Weights of a small mixture-of-experts language model, trained from scratch on English Wikipedia: 11 layers.
Below are experts of layer 7 (counted from 0) of a mixture-of-experts language model. Rows are named router (the router's row for the expert), up (a neuron's input weights, with its number), down (a neuron's output weights, with its number) and show model dimensions 0-159. Each number is 128 + 24 x the weight over its row's rms, rounded and kept within 0 to 255. Numbers have three digits each.
Before each expert's rows: "mostly gets" lists some tokens that are sent to it at least half of the time. This comes from a sample of Wikipedia text that the model never trained on.

# expert 68
mostly gets: " national", "ci", "vi"
router:090158122112104150166143118123105122131102129080117128147169154128078121111087146113175108161149133119118104157143106178106076122172115139172124144133109122112125160092089103121115118116170167175162129157115129138113122133104106116145114118078143144131130129127115174135116129147141118153166137127151133144149141130107099167102120115152143090099154121123132136145080157140120085156156113130140149121140131140154131163086149104146115176087152107089138070099132108148131147127112126
up0:147125155170165132157146146119134125168107103145169100100159114145133130127114107135101076144143155181095114120136103113149129113118088116140096122167113095100145184160118155132147148131142094160143095135100131167142165140121112128087130176136131123139135163103110184163178112142124111131131087147121157178150127087118092109144147184146144107147110131136150118172117134171155101143168115121127151164125142102133137118162120098128092142111114136094149144111112126129116135132133123
down0:145125119131099089126119110115145180137100163051122115156108074145156136075173139114170154167174124148127128119153098086132086165150149116117171108135112126126133142120085159135123156148127127127112155108160085136144144123133100141112105100095134147105131099139114152112146168135114141132113140122099132109127103146108131125142165136148116111105112088162119098110133100172141122104117104180102159159114160110132123137138110158093094105148157138106100150137126124110123134098095095
up1:125109138147154110167132076151094105136121135083148142152132119098124096133080161129163116123133131125094143120102132144109140143149141138108102092119110126083096123102112121127128117149110131130159102149154104172110168136114118085160163153152173172105146135147104131145129097134166119128118160097144121145106096110155143095115111143139195145090149122158118140123088146093107070133108118146083143171113128116116090134123114121159128142116135137065130106113081092152124125113151124
down1:144143112139148117057122117121126135179148110151142101090152172178096151146109129155099153123087118126121130099151125133139129163119126158145148103125111076120087103134112124130129098159130111178153128145117128063092129166142148106127134133117109128103144132121112145111108104200157140080108120109149116114115113121123146057113144158139113157141127146130147045134115147129137125094111123134150094106119109134106110150151107126149138139171161110134134148114144137090116126140115132
up2:123160151109131142172139143147100124118123120154171125126146109155120096125128090143131136115126091135108153136074129166141094123125178110125097097116126150119169195124105135113119135174135194088141096093145136134140145122100117142127118147086129146136121140112086149137106111103118119119139169144127112117093130079177140175117150107121150126094110149119126139151101151095171131105160113153158137138119137125130121121104135107109113150063121110094126123098181143160157144092106105
down2:138121145172103096136142160113095169084141117139158119085111101110113136139139166119160121141121143136159083145078106132083122142160129129132106112120106102143125121097077096126126075146164121158116135125098115094096145125142071143131133129149145170165118175106111110114110141143157119121076104094105112141136088146110102124177119163110135167105139115123121138111179161109199132129108118141113143097139131099155156119125128129145145132128125125123159092156129110127148138124112165
up3:131147118131164109164116165120145155136121120113149086105144141143102150104124145095187123147119099116142126141124131143173105131141122152112159111209115140154149131161143183136130124142110127151165135132184121126070129103112099192171117152158118121130122176134139119079086153167118127130153130146129104139117105136097143118130146165132138141094138124148127165119099155142133150119132118116156146131150103125170126148080177126114080133150096112125123128150112108140110151138109167
down3:130140134115142087124151104157122139175138108115131113119159135113127161115153136147101131145127129130143102140202143105088151071100103135097131102091132161141122110079151186124169117126143132149070120077158054134112096111131113137143125142124138121127137104091128149130163151129166157123152167105143117123135105109161153168119159105154114092126123110138085102109148096123132135164131129138135122125166108126152182104108146126100113101115113114102130140129172127143126147149155111
up4:135140141140116133164142100126132156159103107107118117113091166116081146130122150096156109127146120108111097134078101149144147131105129135140141145103120113145154147089104146144140120174184122174139113137120145104068094127083105159178101162097118140130117128116131149100123121104098108158123120128144104169134094100125083120125099133128144130082176101113122142100098127120180105168129109127093143163129150116144151068098130140127139163155122126165149113129132116152135122179110108
down4:113152133105127117135117125136146107137137134123116124120128091100157103135140171118118124155160102144143148176167150142159161083194084131112118132074117158118126141148134121162122171106111167110139119136129120114146113134091121110099123128126158076151133142170121174135103120151154115112151125223136107114133139122121115102074133157104129125110102142092133098143136080131145127096183100147111090137119141133157152110136151152083133096152121102137123146128152105093130105119138129
up5:113124128140115146120077132112121111125084102112155088143138116169139179155137146143146121134122148157120116150152148121127124142179157113145119166118080138133122165133104143098104121182166117157071145140129090099129118134130114135162121085154106081129165154144119136138128102150142113111125146124105117151128173107122114110137140121133077066093147133107154128130128108150092089118160125146167154115127116124125143167104122128155099144154146140134156104201134155138143165160163117
down5:150143100170177099135150124092085123161132136098103100159106131143097128117122085168154097140161128135094128070137129142165144179126126142102127132117141103097111103083110096142136153114100148113171101126144115129135121120129156088133118169066118130086137091108115144110116123131101157120126094131123137125118134079147133168174113122150142098175130168145122100120117138088188121117109135159131132129107108132148123133164138150125147096102114148134133161153161120129118088107148137
up6:128159156114125108113108129181110134088108103119160128134103122162067148141110119143153162143142111126116120151113091138168100126142156130147133142115165184125136118110128144142109081098108139146128123160142084182133125076116102150130129095139127078139151110108115158093149164099106126110153106135142140113092153064111098152102127120148153144120104124131142110129140145111137098134083150136081065134136152116185136132110140151117116141134129115142159105118125161135095098132147086
down6:099154160082164135144219126140126117102092116129125141194078091128120086145132131118117114132142155124131119135125102121140107126086160118120124147128140149151138138124080088099134110129097156108129141115133173162120091109123079103118162127097160095155130140130151122128150131118144131140125126124139178092141109105172132149117109115097134155121152107164127116144116135150110117133163161184132142127146120120113105142133183138103103113132155159100141083105177114117112122105107136
up7:132104135120130112096075085140128117092094147128182150159152132157172115173114159160174122142125116096153129122152168106142101133116074160155134136143085107111142093113118100091121122153186140105121106102122126118125130133118109139168080150140095139117109126150113119135103149116145150098126099102123091120109145134122110118145113161161088134129178127138125106138136136143125120111134114103122189127111119153138167117096097132129075129065106132141132112144115109136184118150110134
down7:091119138125116168132154133145159158125108120094082140154122137094146153114135164102084164137156151145115124115157104157119125143127074098099155126160082118145111136116130086126121091156125147127123093131140130101144126134121160174102098106128125067114117114154145128109157133126133118089159116163116104119135130105140138123146120127146164113124092195092163067079143094132094101117172160126114156114087121110129105100147122097110118121147143153115130144127101176161121120136123123
up8:109083138103126141093096097100143099152085119139119079115122143171092118140068131163176139176132132159109137136153075178135121127136152149105132141128104120088125136101132151128164114121143137131121071131085110103153116141140122127121098164119129163109153070144112098127155120100146079109119154119094141122155115103107136141086109127135152099140150144151160104100169121112119123098108115126142139146101134124110136124147128059107088124137126121155156096134107125111146135148155137
down8:145146099139097132154129088114112126144080160124161116140127133132133142195146139146122112128107179184173114100127109096084125109147156120129092135116127130119101160174116110142099161143061149138137151150081140136151120115086124127128123139090106139101157109150161123148114110173168145125120148149076146140144128144115136142145191180135153143143126147126168102128132114127130104163127187139112095111117162143110127140150131131121116125119137149117149138107147157135165129098098139
up9:131088152157116077115075102139164092116190149149135108133159093105154141118135165097089133150144085158148099122133126133104063158146122155127120115163138140109113122125142131115149109108144130116156101147131147088149103130152150114151139132162125180127155135129160140170132124144163131129119110164121149168137090118148089147080102087132175151125143139141132153101076147138111132124116125105138159140116099129131086157111161104145119157125111138134119106102098091155106126114152112
down9:078118139092151101122113095172134135110154117138111162141131169155087092161121133118142132133119140089098104115108124117154126126163099127090118154126120110144135109110092178137149104141134090122154140128115107121107092139111142138139087095106151071160095135125103124145134153088112122121125139134144090154124150125143106131130164120143125165154139126128123089127132132133122139185129151125114163109154176137118061102140149148171131131118142139075120182099101121136129130153155196
up10:119151134094168107125106116148107113109077102113087129146154116100141164128136146107165141170135107109173121112158144141103100126165127102152109177169160102079128102159130112185132132131139104151151076107116127125114122095112125106129110153094133151129121113104123103158084123142122098151164148120089091128135185111098124102138115121113142139130120105117167176165133100145096097146116122141084113091137111136134136122111144136177119133137111101117166123117138125117166115091094153
down10:145113134146118140121114097156124125141122124199131094133105084190180115145121150135155151106103116148159160108160115145125157078144179144126107098161126179136073127085146102115155121103142092113129154111127145139149133137103139128106136096119147142096120182103150116132147093124156125111076104134106125129141139117126137121131146107127130077156129153146141163115132172121104143114129150144135119162140170091116150165125092116127144146121114166108076137105138147076133127140138133
up11:137119125138111134118107094107176121142147136116117157110135145123104106096121114144143142147170083153158111101148123152112087149090128144121088137066116136133105128147135173148151130141191094146130126118124123177082161151130138116117092169107150108099116113136118140104081181136117150120152092183157146097120144129102062101145126108140170070098130166124127152156107138133109096127135155126100138150149145138110152138115161135117145154141129140122093129135164113130134110150113145
down11:087120161125120165144158097122111173081126092135135111083124114110082109124141125155121134109125143124145120133109129083146172132107127130119146115152120130109128111130126132123120164161108147121156109175101155105114138147153153147088130122088118139148178117115164130130117133119117140113180145093163121093112141145143125110130119133175147118120152108124158097107166092151130101162119105119149175044133108125087097119189136156171163093139128113094112124127119107161108134106142130
up12:099150138124154104143148111099160074136124085112095120115137090137146118124119102155116098132127115134133119126110138145153150159172120142141132126122134096192137163117140112140154128095149092132132095128159106107095175102126122157108113130136121161105080065097126125160135138099114158079135166164119105143115149118102124085125170138126173131121115134137168129118086149134110102121095119122126117109115140138117122108082165061141110185088125119130121113115105141133160144101159151
down12:132140163113102145116101143107145126135132119126096122180103116177104145145139132127112107125123119149086147124162144111147091134099118143130155093112129098139132085124074093114142164166116159105097108144131066137144115098125161149144132156122115160183112132163128103163161110119128128127123078112176124155126130109188103107137068112103102165107164147133108158106159139133159140118124103175146155114141131101147124151125161128110124112131108130093134159119143150133097101116169149
up13:129157110146131084114136147141169092123147077117115106116136104151107167149107163143156105113134142118104072068120100126103106117104112139145091188129137117128124110110104132132118107098126115157143148123141148128172182112162159120121142115120116166114152135119134167122106117122121148099169122160122122118098134149156089154130131140157137171140097116112124144139100112143089080119130136125119114178113155157172143129080110092143077136151111124105117108128155122167096081140096131
down13:120136118107114123134122137098113126104194159148138132119109156174130144126122134138151128108099104130126182129160097118129065161126124092120145118126112122161102153152092148119117131098096123123107143097130089144090134112137149156138128120181111166130134102138130088173136141093125163095139122131076178124135117096152104115150120112101148065086149098151123162172126149090124157109132202142149145150127128120111108122122112130127124102078125141133144141104146117113153109143104099

# expert 55
mostly gets: "ø", "ä", "å", "æ", "ö", "Ö"
router:147109135162120072089155119147152158099128152087109134110125146093124112146106100140112156146123097108089124100111130144101114130151149105138133116127138109135116116164126125123152154123129103116108156118128129123110136130089166133142120102150114165108170116142084182166126178114109175121093119121137111129129135110151107157121117165064078089138142158142149182110130111130121092126134104163133143157079098121147109154138159082149117199118121115112124101096118127147109143141116156
up0:197129170152111105173088137117133144122087129147146132144170145149102183118102184101127133146127157113127129134100124101131177142091103110155094129181158133125141136160096147121124140122161144160155127139092137115148155135137142113096126170151125163134102145117105123165108147102177120124097133132080131172166127158103148102136122151133137107139115163130107163106126128155107123146147126122103145156118138119108123114123164113111096128128086141138153132081092118125105166171100124
down0:162103103140108118102122108119132140097068106115125102150159113152138114103111135144109142127116111148151129079102101141113069146143104134156127105117084090125192121134113143124155154126101097130123149109115120164134103112170158156087083136100162102130105113119113105079142135127129114099113170128089108138128153130113149107160144169173157108113082130136094133110118155119112115146105141127160185164182119099120101123152164154144095121141122145081134118146135131137135139139109114
up1:149128162152134091162130091140128110130137127108102116139125155109119113147144154141110121127119146108072136117112139134138118082112133119103126150055149116086130110150129128163118142128129108096132128138191091195150172093152151138171112146136114107121145130137110128128107174093144127103093141108080103099087061136129171132096133166117167139112139155114096132122113107123137140125152109130153151157166098088113141115146168083120108148145148118102115129092125121159125120117122122
down1:144171115124145121107129144124140107150115112186096144099098138120071148100117142111149135113154148102154103125105143118120116143134130096093178115112126131100170143126113164130165105143174127154123158128151152094148090146127157134125133147100157145092181118119102114157121107140167143107158140100158110170087134177101104141144123113174131158119107131141099118138164128135127140122128098158110129142139145113084135170145112105164127137163118069141118189079125113120154139118131118
up2:129146177128125120128131147103152135132100110129140161129154113095121116104119092131127139129107108145092148086110137184157138129121126109080117115116133128136167130172128114128135136151153197140157162090165099153150117129121155102124157109126120174113143151123081167128110162096104132126114135157145111125122134079134153149134116103114128140102124164139109130126137173125155091141174130108091107154105173144111148144117168068137119161070131107115105089097143113156137166112109106
down2:067107163087130118119124140153102100121148109148184151124116143111137125157105151142153121090147110146177065126136158096117109159163140180122139093156123116154068136079135111149122096158113126160133109173139144090078148129131077170102090141139121139143149136082134080136125134150153131121121103130110133128120132149112121129148136110124147147149127135168165131128141130143136140157099180157127094111118077130118155122132139130146127131131143148136164107107157135117102140094131109
up3:091117146164140121136149137128118131146138085134135125117133153141120158168124102064109121133116124126115150142133135142160131113120117159115156101162117144182115163128146158144176169144144141150114177144161119158134106140131126161123114101123086104103131126109098110097147174137116092136139136130116110149151117147122099096109169141085125165085167104149168142139159174174144164108138128110105152173128134091166113095123131125076148088157075153120122125119119127105115127141106161
down3:112195117076151126161140136128129139150152090101107066174166118113108149120136138084136139112143146139121093135156119078151117088125135119113163117113156147151112125089081141068184103129124143134168138145126092083119121157103111141113104134128141114137098159125098135127161092089152098136172117104127142103136096121125136124118157129171178128138120156143131112112119111135152161113141159151103111143127106124152153135099171135100108150151145136133113143157141126126130150084136114
up4:141087117124132095110096135154119141125136122147065106128140159094137138151113123132137096123116099121115122086147139122159116082153126100135144121109108101156119102080167154155131132114170108137123126135141124196108105120100110130169137141126108119087124099125142089124162141117138159146089100135121082113151114105138095161148068146097129129149170145117128127092157158121144154136141154136075121127135174109157128080133099133191110120145116112146168103120143136117157143099099104
down4:117125141156128119134117102155157156140145123127123103111144087099091067137125124111087140171103133133154151128163156152168130139155087164135147096109155156103158115136152137142133154140080141155153144144129119144148134141156098115084137162159184133086136134132096122116119128120101088107106127156135103142131131080168134136112170125142122146172131108127157104140164117121160108093175120108170110075146144146107144110131130148103137123149124158107154190135129109099134159136120097
up5:113143139166144086087102109126132108111155112135119115119122127128108160174105143157148139164142112117112168121152157105134112104135185111144095103127082098181119173120126127109113073162118180187138152134080120097135117126123146118145113117124110155115163121147149151133171122163154134132141121137154109114143127142135085126140152138133066142146134136100110112115119132146102115149116089124160121152143088112159119125094111105170124077135121142131136086096121169145075136122132125
down5:106113097153138110134126172126106116138115093126175111113102086129128094125102127167112122158134119126111138097097141133116099127131149145119077146137126131151140071124124129101117151141180100128117093107142107190138076110095145111140080135103114129099121135123193115122148108121105171145123108120128155130110151119166145151138164156145127087136079145123167109094091118092148111123136123113131166130115151154134159124158118151157182105118096143132105125096180150118122087132128121
up6:103137120136146078120167141094108112094154158124100139151120100122146145101141152105185178080122105144144115163087143100150125118137106116114129117100157153143119124141150164118150151118080151122147129137126107129143102107106089057142130090116158095148170124153140122094186174100154124134124130125158139109131142113119088110108112144143151117118106151111150090094151123134100084140136130123096130160080106157152130119123172140160119145137124174145130122125114138172119112117105145
down6:131101143132130119118178125150132147129107126100125115132124169126150163171140121131165120165121132138116141143134150119136138148110120093112091119121151138143077095103119123108159081146132117137148151137134128154150077115116136129144157187141152133180159180148140075165096141115163096178135135109140146122152141117137145118111105134102158154151170134118102119121155161124140144114147145144143156168105098157117131155160148130119140049082153167086147124129144127128092142091112147
up7:181119137143117111141061133103149147095100171161151163163123109132140142152172125159090145107154101140145127152143137127143095176136114121127136140133146108137103099192141134141153119092188134091128120081126138101123116075090125095150145119153105178092136129100132113103093130098122140140127174099161147132112126099117134083127139134111102130105124129147105124133146111125142129146117094123134105150108124184146173108145152133166093106166102135126137126112130122145094133152118140
down7:154132127087105153154119043131158140140117105162135077123143123141181116144131110118132112163143110093070120123130111138114141109142066134122113161156147113104153102097148126115096078166116117175130134122154141144101127122139134138153114098115153104106111110115119146138143129125131119104160116092105129114101109133161120099114085146068091144131153133161087116155108085148117161123127121125135118113098098134133120120105145146095093154104139139142059119106134153124140131143167134
up8:124080168120098110091140100135164113167098138144115124142125121156116166100127129136119135154106086102077105105072134137159123138124166139116127135119116103072123120103130167142162172112184170093083109136112156126093124150105119077145107132108104157107105111086127134135129159107134129121099166122116138106145107071125119109099149150098137087116136114145128129128139134115075096126113145112143123145159130118126121158107095108144141171135119118131123189133103123104113122144093150
down8:095107156131132092164124100156193118155119109128140158119135139112133130124127136108062112099118144113092136129105123099133100136106129139139119170115089141151114117116074151123150139130105100104123128181107112110136085128098095123124118113133146104128123128157160092119169091135079188115100127122131095139159106139113153116146179147103090132146140114147119099088106179118109149114123136125131111095102116112161136107133073134147127115118166122139193137144124162118132117133087154
up9:145098122146116114133139129134163096138132128158123114135155122110165148170144163134142130155110103113127146106107161142126118168123146131127129147126172107110141117174150124138131131177132157151124130134154139157120124136140136107168106104174098135108170157194097104135131138146127077136127093163124142104124090117155143131145127121135156149159107120112169202085134124096099094140120163119171140121088115131125088199068134100144117120140134126111114120113159095128162119096136113
down9:096147111164145098127139100106130133110123126121117162118152133169114178145161133128135108142124102157108166113153108119133136133148111123109145129134138110129167166130119154145124149163108127114141113177109113135107173130121128196141101126142119130163129157183086115168130161119113124121094091140134110112094145127132141130114105089162077149121160146142185104125135105128106116146190169104161148087159113116119103101157124154153105132098161089144138176141123148176106128109112128
up10:142128128159144132142146102126147127109151120139162088150131159142104108140136119128138104111111106091145109090159081139121098131108128066147139144148141150139121112168120136158109121118124133134096124133117129137146119102117144118144145178125080137177172124157142122168106104144145154111133129099142076156081161132107166130134112160142112083165127090152148138110157103117108130124127106107080127133158105129149206117076082144140117128112097136119176128129137110183103142114104116
down10:152090124147114125099143117125089114086127141155129126172125081178148152133083142141107115109119100127121118183114144145114113148130117115132143141115120065120112135124103109129094122122162085093126117114140143137103119170161144144131158161137081165116094150102152091105096145140148139140100097159118180157173149098159155131133129108127127092075147089105116120137149112096073154153095129132126161144142118097101125111095080142144140155122095142118108120120125137117112123130125167
up11:093089141131177126122124096176154162110133118104167156128132181106095099100131128104152128137130128148131118090131106157132102153156100131145144065136106150161109127149113149122153139136163147133160098114113146170137130099108137128122103113142142115156152140146104163096124148129112150133116138118178146180076159115109082120081115143117120095100123135088153130125109089104141134122125142079109127123116150123145143110155109106176119147158115103138156113111102104144164178132103165
down11:136151107157084131104144125159102130096144146154130092076137099114079141108143111145105111137130162141119134140092098142162160170132139113163137155113135095129114113141090142153138057124131099139121161129123111116113142167165111136106183121093119153127135122155142132127137149144137174113146146098148136105118131157102119124119073140127144155092132118114140112100127155132116090154087142110184146110177078126102087125173106144125141128122157141085100094124117138133101114096103136
up12:117131120131154100134119074105119083100128113154105163142145119128149140130162166130140091134100117147171127143145117133130166099107144156108147121111140108156110137172116117106125109156130102125113096140105110130090140098091133072116160152168154151117122111120102156137145103093109105107162136138086111161117156091113151125138135112097146134120165150197208131130153114128127141150107095189139108165106177093114124126116130090109148134143102118096133130099145128115156116121120124
down12:131122150078107133126126120146109151091102119114178097180116163137178172134115151111091132156127172158123159133120124160109148107117161116155127104127134116097126108144138107101149175116136146102100148128146135153177115154112134126078121143100110153171131147118133116174122130131088146139130103140111135111137119165151119138149115127157153117120101103122095112128108097110138159113136128152162098122078146146137138145165130124081125130156081140155116141182145124159102176144104068
up13:138142132170115056135112102120169130116119112135132111102128082124118124114147162137130110139125100130078125136188130093118118125097116141108104165093141108099104098125142103106130153166171136137119096104149104123139170119144138124097132128155096174097110111128126144158077083125116146138156159140116126103094127150158116126119133170101118058132126167142154136111169140135119114117130124128110123168094124123146136153096169083175127130097104134112088131143167141144141096129104142
down13:121122122140135150112120137132104125109161122136101134138128135122181107122138127135118135202119141083133171116166120149111071122126099139189084183151162152106124160123097115088120110131118108099117146146092149139133150113153134152131128135112168105102161103128129098123124120131114124105141132125130126146107121181119149143128128115092118137120194099127113142142104141098142150114116156144121085141114169079130128084109171078140129103138121117105130110103160154109166077135107084

# expert 49
mostly gets: " Pro", " con", " Con", " pro", " In", "In"
router:127076119165112155147139159097161106132107135094100130140149129075104115158096122091163105104104132117128093181122137138107143112107140166094144089069092118124149147137158140078102097115143135156140156133127144104109101093103141172159158157146137112148144126123152124101158109133069149140103120106103110142105137132135106143111135116095164134109138132119115143107163095121138145138164114093097127143156141141166132105122119092096096139150154135098107111125082116140107129181132128
up0:160092149139109132143157100133122157121114129106142106113106116108100154094121175114098152133118111152138103129112144094122157120144120164136157182137117137096132155160135128145150141121164105136153116113158143133131178086143100132094162178110132139165141121089049115140156089121094092107104109123110104178138083111094099102154160171116135155124117167107127146117148108140098123134122140106081104128139154150123115095158131113104087137145118134142135142108107161117122148138174112
down0:152141124150135129179143112137109169084128144079138126145141093134131109147116110137197153109119132140139128073083116143107100119186135135188150141156130132132121098132089116160104149133115129111117180154142109150083118149130110162124140103123124171109161098116083117091129129150151109143130152124098125117145149101103128133157170128156149089154110145212097124122136111137111152115117156156138161154132144118127092157124153128173108145124100134119146113092131119134125145134134126
up1:141129187143127129146145130094127143137143117077128152103151153114144109158130157132125133109090150120098171150105125158094143124097140143118106169117076087098127134113182145117115135139151126111142129145208111109148141118098151100149121140113156105163051098151148135139151124137134083140160128137141101140127101126120176101135113133080104117084109160100105125094154130102117128098124134105127113141118121153148170153123101107119118097151130131100159149128120132145095144147163093
down1:136146117175119134101122114109157134123132067140116113106154138161114131163113096129124125139131109114149139131126151103157117124142126146158115153127111082103173107138127126143150113107159147101097136124120168110157130161101135139138119109113178130115139144132114129117078134199151137107153148124175112156148143159145154104097104101121118140102141126159098123090135159188119179077172106180110118087152108133119161121143123143098128147117143118117133165128101111156150095099165172
up2:068123129128156143159140140130137104165121125098150103127155144095101153124144098150136150113149122142085128102123110147155136106100150149081095130102141122107153156109142156139107115139136127108134155111176086156136120184129149135139137146119134142157141039140109129124121105117120110132157134127114106140078104090169104098113127113141125092076147135121062125150119158113170118116159145133109129143076134135117117092123171104133121140067142129094126130137150104155149129145149123
down2:123149154132096123131178146111108138127167138138124139122131148175143153166146156134122081162085141167118122134101154142123128100117131172159066129165112134126125126139148108200158120162121168141156166151121144136098146125130086121102111120161128171157122132139123104133129140135132130134139111125132135124165133150101100132195140136138149114139140090139093127146155190110118121114129179148100132132133146105139161153119117094137165154142115134115140085124099204136120126122111151
up3:109107137111155108091128141103140118133119104131123133150110103120119163131113134101129135116126124113162124168099145129123086113109097111109160136162119127133134176183126147133156096127167138109128115122141109154103098113128115199128144160143121102085135126161164108081162125111135121154123139129114117124151155166136091136106143177116134131089093136103146140111158104097139142101144152102182094166113117114142165105120090085105143066133100148083085114131118099130113097171117139
down3:122120126100127106141163113102112163141131096154091099096069145144117131123102150118111151137129133109136121120161171097176085090125142152125155114146142100151060103104158110070140124122135123108098161109144135112135097162121117140124158106128147109183116156140135096118134109095129134126128135141107150114136110137138140098119129100129150128128144067132106083153154167129114126154130126166123115127149149121177126097106119143096123151146124144084151153167121180124127128099163069
up4:144130142106097101129119145129130166167157134132118105135106116106114132131120133101132108154146082125132139103100104122159117137092127151117133084107097157118124111131139121152103128142179116133108095136121110117083090141103120179128135165153148161100118143095126167125106111110116131152116104146079121160119092072167064164128088133129159113096171142119139152097115132119139125151145140155127151133099189141147124107124112117149105120170114149145137084151113138094181098080112106
down4:132120131114122149116161128115132118100117130139146096173098133107122084122111120136107124112122126112139144161110128123164125099151079134162140112110134150123117131166115168147135143101128127132094151091121070096186062153099076116095139141130154130147144115131118112140105137107116100139112178134146145126121092113109112127086182125117136160164107161133152111134126129191182105111137123114082120133111114118156174117135140121097160123132088088122164153160107151108114112105102161
up5:138076127143094090068093145132167127127122126096137124147166170144132117159130154123145111116148108153135124132146163123127132092130182140118157114107124141150118173134126158103126077140160099161101160135132107078140122098096157150118125124119177119145112131149119161104170132141084100118136111104135106144103182152148101097133111078166110140107157156116129134119136093096089133095119103151174125129116117130141144135091138152157126129159123141109089090134122119143119175125152143
down5:163112137128167120125126141171109145132131128132122144132082096121160150136126127144120098174115139154146135113155103140123152134155127150140093152121190111081106110107132112161140087106150134131182137075146147115140139170169128098139113138115118116170175101122139158117105116150110134105132112169112113107110154117106132172148144120110158100145130156145099130089095135099167121152113110070133126123108120156164144104133094124126130106100132160110167140076130123119131083162071125
up6:111145147143147113127101137122100154131094146183090099152111151160072154164118136133131142145121111131124094151146148119143157134117125137106167132080115154138146161088133127079132113127130161150116198101156128164118168075094132116138131099132143147153098118119119133155158124135130140122142140156142136138129130117140097164072125105125154115120103104083139083124175109092168108142118104121106085157156136107136107170127125115150098154145098131110149148151100133164110108127167146
down6:122103139140108116123141178150177135141105145124104106133116093137178138121120129094089124126144110116084079111107130114126139165153112137150111126114133128156148142160097137133179130150123109140131160102124104178117054105148120115153176151117106117114149147136152098151151136121125170175125121121127103091120133182160148135137120119142141137120116071132122166096123184139127149103113118175154158142102146141123111125125156112106129084131119163119135128090122103125091175140169135
up7:163096100112103088088129118092133126067100135118148166120121136168161162134106146165112128104165121099129129116167166113136121183119127162149120105175138148134110131163101112083133145104165165151137104113124168129142095105104107127147098107134097138097100142102132092174101171101100145108128115100149108151107102119100091101143136134104113096118139135142113113129145072096129113138157144159069132129140141136146168124155132098136121148150114134150109119165151116110126123121111126
down7:143078104131154187122116078128121124133105161112123111118138090112107148147129121150102126123124155112141135142127157118133124126125116142110134115174152081139165160102101127135073050177139181116142120157085153148165120110104114132118125118120153075149178114121136066123124095125141132114139118085132121113119115133125149141150090120117088169139109149134126096088156139158131111135132093121128135115108120093133130130130128121116133135122108151100051140108125159145127116117082119
up8:141072122124143147144118135139137087129127145116118088177114111144117165150120148136150148161167104131149132131076163152121134143118107104099123118096093087097110159113171168101124146131144113120147109126117135138112112123134148128139112127080174109084109112113148146067152103085117119113107177126111090128118105152073132150133136091124131124105121134147154125104139139059111137100113110139166084125128157118129149102119128075118120133171117104153150138158087110166133116144148121
down8:090136156077137113163130102138130140135104181097166113131138167077096120141133145139117100093126112105123158153139118100139128121118154158152102175144120097138120119114109133104161138141094138121126125120115142125149152131100107104082110143098111119096084115138153114219177140157118103173117111157115149162143126136181130110079128132119112135157149144159100131131108183115094150132134111135120146138094110079137142079122107130124122121127149122148146135110120113155099098101119140
up9:147095129146131098108109103152156094117170127115148100171165129087132161156091174103136141133119138118168131118124158138128122170137110151116103145078129111093138144174105164109137145125133158122154108124140119105140140134108132131161119115170173137139124115167093094144193169119134107151143098159131141129145108142118129181114144130109152104122120104180165179139108118162146141124110144127086110126136117119137102154121120085121084129100146109122130113174111106117100164169106142
down9:098108190128171102150104087168125095148140142129080161123127133153120118147150143104119123138070161101106076129107113125152134137154112120121104110148148103127106189099145154122142130177099128123134112149124159120106153134114126134116104158140099092166086139153117172141138124083121092128115130154144123108137108115101109105129149140127113154105123137144102091128105110130142141129164186095121117160134126134128144125107123143081094136124184163116162137098142149130141095132083168
up10:132080117139136158097130126173164104111145138144153119170112129135105152120107158151156119126100163139134134120113135152181067129166179149136143147142093120153109114116145116126117132106164141105155147125158123126093132102131113175148125201117143144106124121100079109103133116138134113138142133102109120105097145151152110094139111118105131167097138083162137118127118094119098096115115130135080107103147114108111161150129107152118107131113120150082094154129126142119148115215131141
down10:170126136153129108133128134128082089123158161189067130133166105108134112139114103114146105136104113143122148138129114156097127132139171135164148100112134110138145117132099164177097115149152120134122126097126110138111151123149135123143105137104086154103129089102106151153127131123131184101124133145131175128148112071133109114123139108117097142097098088104149140123106132167108148125115158137131119097125156108183120135180141129154096152115078110134115136134188157129152105157152175
up11:088115142108159137120104092136156142141149126110130119165167091150132077109154113112103151135177123130152109183095145160093105105136102165109129096094116172162127112172137149045137124107145121167136124120075140134102109113141103154113083138105162112128139139127108153111137158152148146133151135152161162128084119157164096121128134125109144101135098166108197139121143099130103122127098101114133139159149145131117103121142123143126092134139096154146142122138153128144124131126147141
down11:091134129138114112115155070064116123122094050099129100099105092115126121136119085134136126128125141125146134106089135102139111147139200126118147117127096108143130143146112150129143116147090127102201121115122147123132133086144100127154144125123117141163173100161168142085163137126107130127131134123109144088122112154133112138118111170143143165117149127133139117102143173122160103131145099160116158120104161103117089146144139159159159154126105091133100145129116087112105116098136111
up12:151101112137176103151099152115098080146130094063092135154120156149161160145162129158086113159114125137154151109157097140125135130136144157170098139114106130127143145118127126127106134136154089169119110105110089139099128075087115141115113156134167128107106080121109154107140115153104125140114127123097141123109124078081146118135181129121158141131136141143143109159129184115158135072129100181109106133141106120133140124145108095113122152120092102169134126146145126148160145123139121
down12:138130109105167136098139151138105093080127145077178124158120132167113144126171174116085137129099123143108129157116074133130123160134130110150137108161122132125144109146120154094150110133091135109108126132162093117137110108136127078139124157063106155108107136143106159146117116173083143090126137082108158154163111125141114142124103110185120180138118151142143128156143129152127109145168120129143135127152126147138141141135135130121169074125132113161065146121144120106105143155153115
up13:166121103185111085165155122146137107100126116090141115158168118150156128159106151104166112157082129096123115101123123124094136127111105130118134138076116117130093119083150126106125113126139081145144134094145120093140144142155148136136124117146101122105154133089106129106073090117087132167145138153101161117102116100154132144146138165127149116132081163106120126100168119170162109142132119132148169178119109124163136149110155124153094105137140127140136121114109121169101074153134107
down13:099096145130100137104154109119114121142142133136127143117084152148177113117135156111114167126111147144101141153153104164097124156134174079169115119120155174138097142123138109080156144107120088124130150075125148173143131131165077139125146143148144112136149127157122075157141156107090107133174146166146130108151167145149136155157105138151163101149102095116122147120151099090170151087138165112133107152135109124135114134105137117128119133133164112115146101150113181113102108134109098